{"n_layer": 11, "activation": "bilinear", "moe_layers": [0, 1, 2, 3, 4, 5, 6, 7, 8, 9, 10], "routed_scale": 1.0, "balance_bias": true, "norm_eps": 1e-05, "tie_embeddings": false, "optimizer": "soap_variant"}
Below are experts of layer 5 (counted from 0) of a mixture-of-experts language model. Rows are named router (the router's row for the expert), gate (a neuron's input weights, with its number), up (a neuron's input weights, with its number) and show model dimensions 128-191. Each number is 500 + 40 x the weight over its row's rms, rounded and kept within 0 to 999. Numbers have three digits each.
After each expert's rows: "mostly gets" lists some tokens that are sent to it at least half of the time. This comes from a sample of Wikipedia text that the model never trained on.

# expert 6
router:516526505480595526511482548487548529488507519468529534454502510535444512512548505548464558474499500517498584506451427553423448497529513451507452454505478507526552527447468530495492592566485522
gate0:550471479507527500469503481489461478578549549451495493493445448488528559528503448514473428462451516461505427502522472546539501536450400468490469526501508536587479519439425423472473484517615574
up0:462533518439507491507463529508529474479474486469501557510461490553534516551465557520504491485502524462439557448461593455477576466468621529575511522440479522478495471490467507468504530481452515
gate1:473488446583530541517571473485453540530486440412547505537460518560558461471499507560542490525451527546483560504499513510527535512509494438574497534599473474528501433452512515499574474520441517
up1:473506553532515421444514501479471557460539509561493508398496534497485435506510518536527491510529526505493478459554474530547457443481527545467502530532461511438602523531499473465479446429510499
gate2:528505519482496420465470473489572526497476442459526482529400524530540542491569501565511507567486511453462512529443519546496500539467487474518496560553484491501507423499533492462523507494555530
up2:497449501541498501543493472543503528471533512497435448511522517573476492450485513479528478559444479514532471509521498453519562483472498529442473510419452514535471460492429493491493419502525481
gate3:505478474440478362468593501541503472542527553517479506461517528511512478535457519566471587473552497503567504419463531426509391459535484490557542536404468487566512540482491554498439549463586448
up3:511525516460524479549477533518531524525454506492496508480457543500487516448541489534538534523545516480562499465536556537492551523435457466452459463502508507516555544463548524554498551476461510
gate4:513459552525543465510520497514478550440501478465491502465526528484497461474436470523485479496498445502444468451511455498523479487383532494483484527418513474498513571545511468496522495501469521
up4:462521525488470529523469510507562498492492500508441488500469515514449523520530526518517504455451594571513575525526477460486467410526500519503501499485563486609493498490560477504506542462497476
mostly gets: " RC", " Primary", " railway", " private", " FM", " musical"

# expert 4
router:461551504544518450538543464470487475542482537552568614430504520506499486492527543510474540475440502480495539498511618443448460447484503479484534515551520567499507494542534491513536505480498462
gate0:558460494554479519486484462565451474469494486467474506487535498469516480508596514566532495457528467551402535441513510485480482529514538531459490535553430514459462518528451441529486456460558492
up0:512452467523460510519461503533431435513460566481514439430507521474503498495590542537510439490498466520429521443476492490512542477523515513457475598509507485463485557495521508523436503539531504
gate1:480491453438523484533420507506488472461447487517487565471537561490471525461554425523460441466516451494493456543462460486494481543521489509439490527501485443502521488496474480582516495533550509
up1:543547510484530470484452556450491555528469437503518588444476519554454420593474498473477470528525494517540469472470420569481506477501473520486492424502528520476510491537528528403516548488529514
gate2:489509536509514562507539464490473456512493564522430490528465487561508497421470521588518432485572464472580424459539495480452472483469552505486472520494515514488471449489441478495525503551533458
up2:502477503501498475461460503537549569515542472534568535523505517492488510519485486488455519500557499531471499467429498508536587496488398525430441555537509549501500520456483503572467562459490510
gate3:508560605499506463463448580490492574500449470544542493479449420528520522489516525601503536414560576552451456560520421483516510553551498497436516488522472445494492364483468430433496491505472521
up3:475522580517525520447444545482470558511459512543527468505411482546529521467566518625522532442580553554478470530511427493539535566531486488493471474563446461509457411528480451436512460541472488
gate4:523470513497506495602525511516450541515500438533537518518508501518550569505469476446487542494416526421479469525491465491539440458500496517515456514523481455477473491526543516486478531609566430
up4:546467458497522488498560525430525534471468462541484451494452499544510570542440458477450492501510550453464545520470498503500502494499484523423490557487530446493419533548487485537440499501533434
mostly gets: " Species:", "ical", " species", "ion", "ation", "ative"

# expert 7
router:483504429498540498444557459576517589477429480531437476392469474543515434463532540433538470537492490495475498487493480518460531506511442494479538534482376464470493513492501545529459504502531469
gate0:461475515461445499500477498563395445478538535508482539558468495495508550451528512598454624484535552461451549580470558533483544451553482459466505420483552432461584532472539501503497476510526489
up0:524521523441542519440460415509542543462454494456460468402472499471501438580471479475476455462372483508497511513482493491548450512544464548461500544489516481522525479464512546537410480433475473
gate1:536560423473514498506493482506533585560454531490480484516536533473444470455482524520439478546552477438490450496441526512563530474507577554513445439513510554526490442477459427531532481527482461
up1:590489513507497483480548582541518475478522505492552541526426546440539431511531470422539528471503550532514543531512508465525501508449495415479474512570572514516509529486557503492461547526463525
gate2:548408521536468477484471534535509565464523574516515450474503531544531473533512506501516471444512525542610467561491533438500542519467431465567495515555574449517552562480509504478549507517454486
up2:508451533509477477467445485490482522504514477492499484467531480524467407428512506523503473426558501576536549489479481383480515510539528460555515489535473446528505512530508524612480462483444464
gate3:506530535484531563541557505474550583483471532497485523493462591476486494448554523459433484527511574471531438525498493525512478532537524537397483468521549487475495472471477503569496460533505483
up3:525582465544491517494511460580537501531492547481503468471556553495462522484481450518480554515486500506518466490569556509445525532453522452509510505517522479488478427520546511430487490473476581
gate4:449502455485495488517541542554561454493479547524471469432516479471518488436530516635481438512485489495531478451442460530538494448557457456586499526492429480520445486455443572542549461528464460
up4:501539538501505504522495500470487528446551437461457480515542499518472551552443526478524504441431559532528507448524478519424499548449465420449544480522517571476462529536512436436494491549502541
mostly gets: " the", " one", " 0;", " |", " another", " a"

# expert 3
router:488506488427553473528498580511521591542486522460507463529485419526473456492539536484581480542477502465518500493537431526539520520539505410460509487479519453505487534536512484547485549538489561
gate0:489566483525489479531533517506445496502521425475495540437482509543502493509476507489495465431511471433489503505588461559487573507515470533518480498495505506500535482524466595526462487514488549
up0:421431528481519508482472439558497584445485582510498494538466517437581550475497486504541537568425570567451512470499468457501511522465473516467526489467490520494460501479558424505510473434490496
gate1:612456578516562559477479404505498492504439486498471516523562498477518514508543456529564500517580497578463544504469528501511461434497467451511529528523502513485548503469468476492532530510465545
up1:440454491449524498467510463509480524547525516519533550502503547432441532535480530500516454483441552513514510478479554493521593548434551538516467512540470448494461499514516553556510457477452500
gate2:561527514506436456529494509406517590537454530574486453481475462564507540510530464420513529486414528462425447553536534481475523446505499478451572579501510511468499458520499533442441440539480579
up2:426553547520564557474443498499510549505523497490486552519436462496540476521522464498588505510519469461496506567359542554488457477489475571516511485528505432467566449451524489497474522502426590
gate3:479484477480520544414519500410504572475513574487488511524536462492532520480506518485461496501558570539480453491504493444445504490481489457515460537514496468569450490551522470501511466507478576
up3:482449441447518516508516437450572567442543581470506543532524534481523519524470528439446454460543488513489425512545467450471527469495495478498512524527559511527452486554476506494546484524488566
gate4:488516540523499509549560496506530513519462449459511482568496486593446426509559436582433527475515511487567497494543415477551514593562502482492491485504462547517498433453547485482435573463497508
up4:491503485544490512500508507477447531521519495439449445484501424499467497478572457565517436499451534497571466474551457461488565534497514542467548486488480481550593474529481551488495508445449514
mostly gets: " but", " including", " and", " where", " so", " while"

# expert 5
router:461458462447493516437616504472518438494507584462480518507561530415520538528486491509502520430552521397475512561475448526396533496539549518414489496449523509516542482542436507527551425471475578
gate0:459489548448493511474519499493563423529490412493545550473556474497588453480502455465515535515510545477444516490522500473576458495502497489488528509440516502476454522476470507539519495539481509
up0:463504511495479508520499427535413490566459495408480515534491490439543469514541502496453482475492513477500511535486500536582497504489530494474494500545563525432502535540574578556458408502532538
gate1:472544510518541537435488517520507618568493544482562498573522519466459469434539481462497517506493475568475510505483477514493557568514534457491499487537449544439519455485516579437525471519515508
up1:434504472475518489382516571512525506462492485513510416419503451481476462509492513492498421448538370468531574558497497470536590472459501490535545536566508479485519527515522511486578471523450534
gate2:475498544461446489558450498551464464458502426598590429522472490457531481537544561476498535563482500485492462435508533479544529477497511471456489499444522396499524519512472469537470488476459489
up2:506468520582516438564531515509540506596541438461483439428400441495542532500515532507431494460507433511508505559479498487441514499461441521564519459456476526565408439434467562436509520517449528
gate3:489456528491446520424461491536560466485456575482469490534569476485495480543527506511505600517494512512462537517477499473502507476508493495551547525422444512554445552476506476487474508488481525
up3:488494501504540489484465497583437513439519553501505437527524489479520591513549521526507575497528468549524530472441426536456511586418505503489512468568567459450497514532483505532532541435518479
gate4:469472478441513600484508520425484456559446537501513567489576545468484546516445494484479564415427530490506564529497530488525464518504561496518501519512483460500467476518585513437491427492453489
up4:475538532474538560510563441575513588480473498532494522447592432564493540535444494466495584470537477559523484502452450472529449523481556503543439495447467567581476492470491466465526539534481437
mostly gets: " in", " University", " British", " York", " U.S.", " School"

# expert 1
router:498490469492470527459403518546490495464529430582551468510543552526474472439522421510438525444479457541509484496530510568528548541478415469551473487504459496487502529441472540506544482483396444
gate0:462478510574496582551451466492586519464574520568461485478463526427519517476529547471508477467548599531533546478560450518463576441508500508581500497510515539549537458426527426481443465449462476
up0:485465455464424461509438527530486494544528510568516515497457446518539493390515528490534507477467569415475526500545457434449552529507429476504584518490552513539589461504504522537479515475470513
gate1:503539488507561485490530456576521500369424444481464442511521523490490517488470465564487560552490529502465566474544510460528474498418510463451587460535441431552460465544431496511498509458544497
up1:530509506549568451564507483488502497441478554502440445560473512487485555520544562560537572533460535508476494444526476491567531529470452506435499514490457454552531486444456458534557521461487531
gate2:480504520467467546504563489596481516514436453509476541458489599482553519460423489548483442504470424431469463511498526527470547515503496564535528470502409566538557548507491466521451459431422484
up2:544502522511523474601563556509509476478507472453418444495471542444554468515484501526531595485486530515461569463476492444499506529496499482513512502473480471474534492544497541484545463600459564
gate3:549509467501515523504518465467515458520457482534553498494439520521511504515494528548405541479497510504522497534551485535534470495513489408532494577543537520494480433562544500577561482461512535
up3:524459478524563460522557485457515464559464523570529586468448544566498469559493564521443492505488474489577571512511495523516405554544502464488507530516516454535461408514466495479518514443471550
gate4:492516478543484542546548525505526470573494465528559478535565534453528553464454511407498547496498510511520480480534556499538519453470488477509492429497463498515437494583429503522500508426481516
up4:568473495465547540456532464525464507493485544521529548505476504527496503517496488518470575519484495465537578495520426561522486568488564537534448517501428502539425534531506496479525542538425495
mostly gets: " had", " –", " (born", " have", " played", "1"

# expert 2
router:539458465485516456515497522486504510566446513521520533594574407530510464522467489513468530556489495467460532447425476517512479491546499537488565552515472486535515485586525526493439431554511463
gate0:496493479438515518551528541445511491487503487514517539431415520530628413532593525520466415473539507532469449462529462454518481556487502467451429506559478482457524485470461476505463499500475583
up0:537437476464481540531568521506633470495436421443516482466562505495520549521529473434546505509499492535496580505502478574526516538498532501515500500533488505548492470521562549484498476501488604
gate1:488499485437460553489553493511563493452571567524529530462504503505498428505521465557502482465491488480559466471415549479478598432410419508523524444436507532528555520461539486501525475508523565
up1:494441537605525497503461520558472529502455542499446438424459600556479499507503488474484508490455545476514501510601467514463525572561565537506466497523561507473441396448433556575532504512474467
gate2:465493529495553502465505524483551488479458494576485510466464472536428475499513521526517462503533487555481431548529516500545423516512539518457553541492539537474518560545522467466455526601477536
up2:457521492511520454485493564511475428514484545545510516430450532507447492428514573526510474474538492561487482535550474487460438482544509573527502505460430469484510485525539448493442484562472480
gate3:515617453527495515519463464512419496537460500520478487474522514578462512474462549487473517482488419475436505505516437486460549517516525451602473540530400422486514468526493519482469452497494464
up3:470487468516456534519547520483496372440457557489521483513514517559544559471503530518518466497490483509420491536505537482390503509480493552498401443507409468497568537471536470502495468495403500
gate4:473503554579491456540469531448499515527519522566500513466467515496480501539555505558512503507466512552485511450546468524435501503518580530511464508458516430515531539499440516446454436446484447
up4:503503511544493470471464520479574514534522517530523467458477443513530443490511576459553486478458486550419434439507462529507439459457475482498476495507507509559508495496463536497468494479496537
mostly gets: ").", "\".", " =", "s.", "a.", "."

# expert 0
router:559551561475565531553483501465552565466506475548481451394470525531546427541520573508519419516541506486476498516532487521478493516467519498466554491541448519512551425460495560586479544590544524
gate0:417479481544532420468496509536483483535489563523451498521482492484469470476520581485459470508495502486534513463531420521498503507472496559452438491504471551523447498552439444425497451500448484
up0:469450532506499486612483496496471517526471487462422516505476472496535536452510520524443542472504541445541533534500467550550455513431544526455493525524587528583536531440470501509527517460558560
gate1:479551513474440528545431441464434525524529508436449467516524523459602535522508555447500478463485504485561579615512512486503511502447495530506437456500420565580488460515501519474501519551540453
up1:504534532520497532518495518513451518568573484440507552431486483530522490532487450443443588539535488476528478571488495439507511584513533535499450534463490529489441528434442504561499427584499463
gate2:515478413531519587491477475442518466594496554517413558464543485486473535480516466501549518485472517555537575452482483429508515490448510504441507551492549540480445522485489503449478452501502529
up2:456474485535490508493526449466508514499527497494470493483470532476491496514501482471453541445573526498568496512541517496511508539479478474475435470500518509502503500524500467434545482511496482
gate3:467401499540546472447501563533476479562559525470564520481429512426446585515453509526487498545474538527515523476489503518492473441503487509479485526587497525499518508521505530474568475510523518
up3:551579534466500550476466502572503496438453461466498452506517517487548466456541401510500505484585456501482485494524497534547505523487536467553437505490483513504543470457543478546451509509509443
gate4:503481505496451564512519530527524551425451500500529507457511547529502531449552507535495493523542501456479509525564526482473538517562482529456533498509532502498553547504499510443543372491554519
up4:462519476498480465532577523407498518511500506569483516499567451472374485538562501442488522491582484552502525438455472509407452584546498561518515478482418471451493434499429453544514460525604487
mostly gets: "|", " Nominated", " Succeeded", " Date", " Votes", " FW"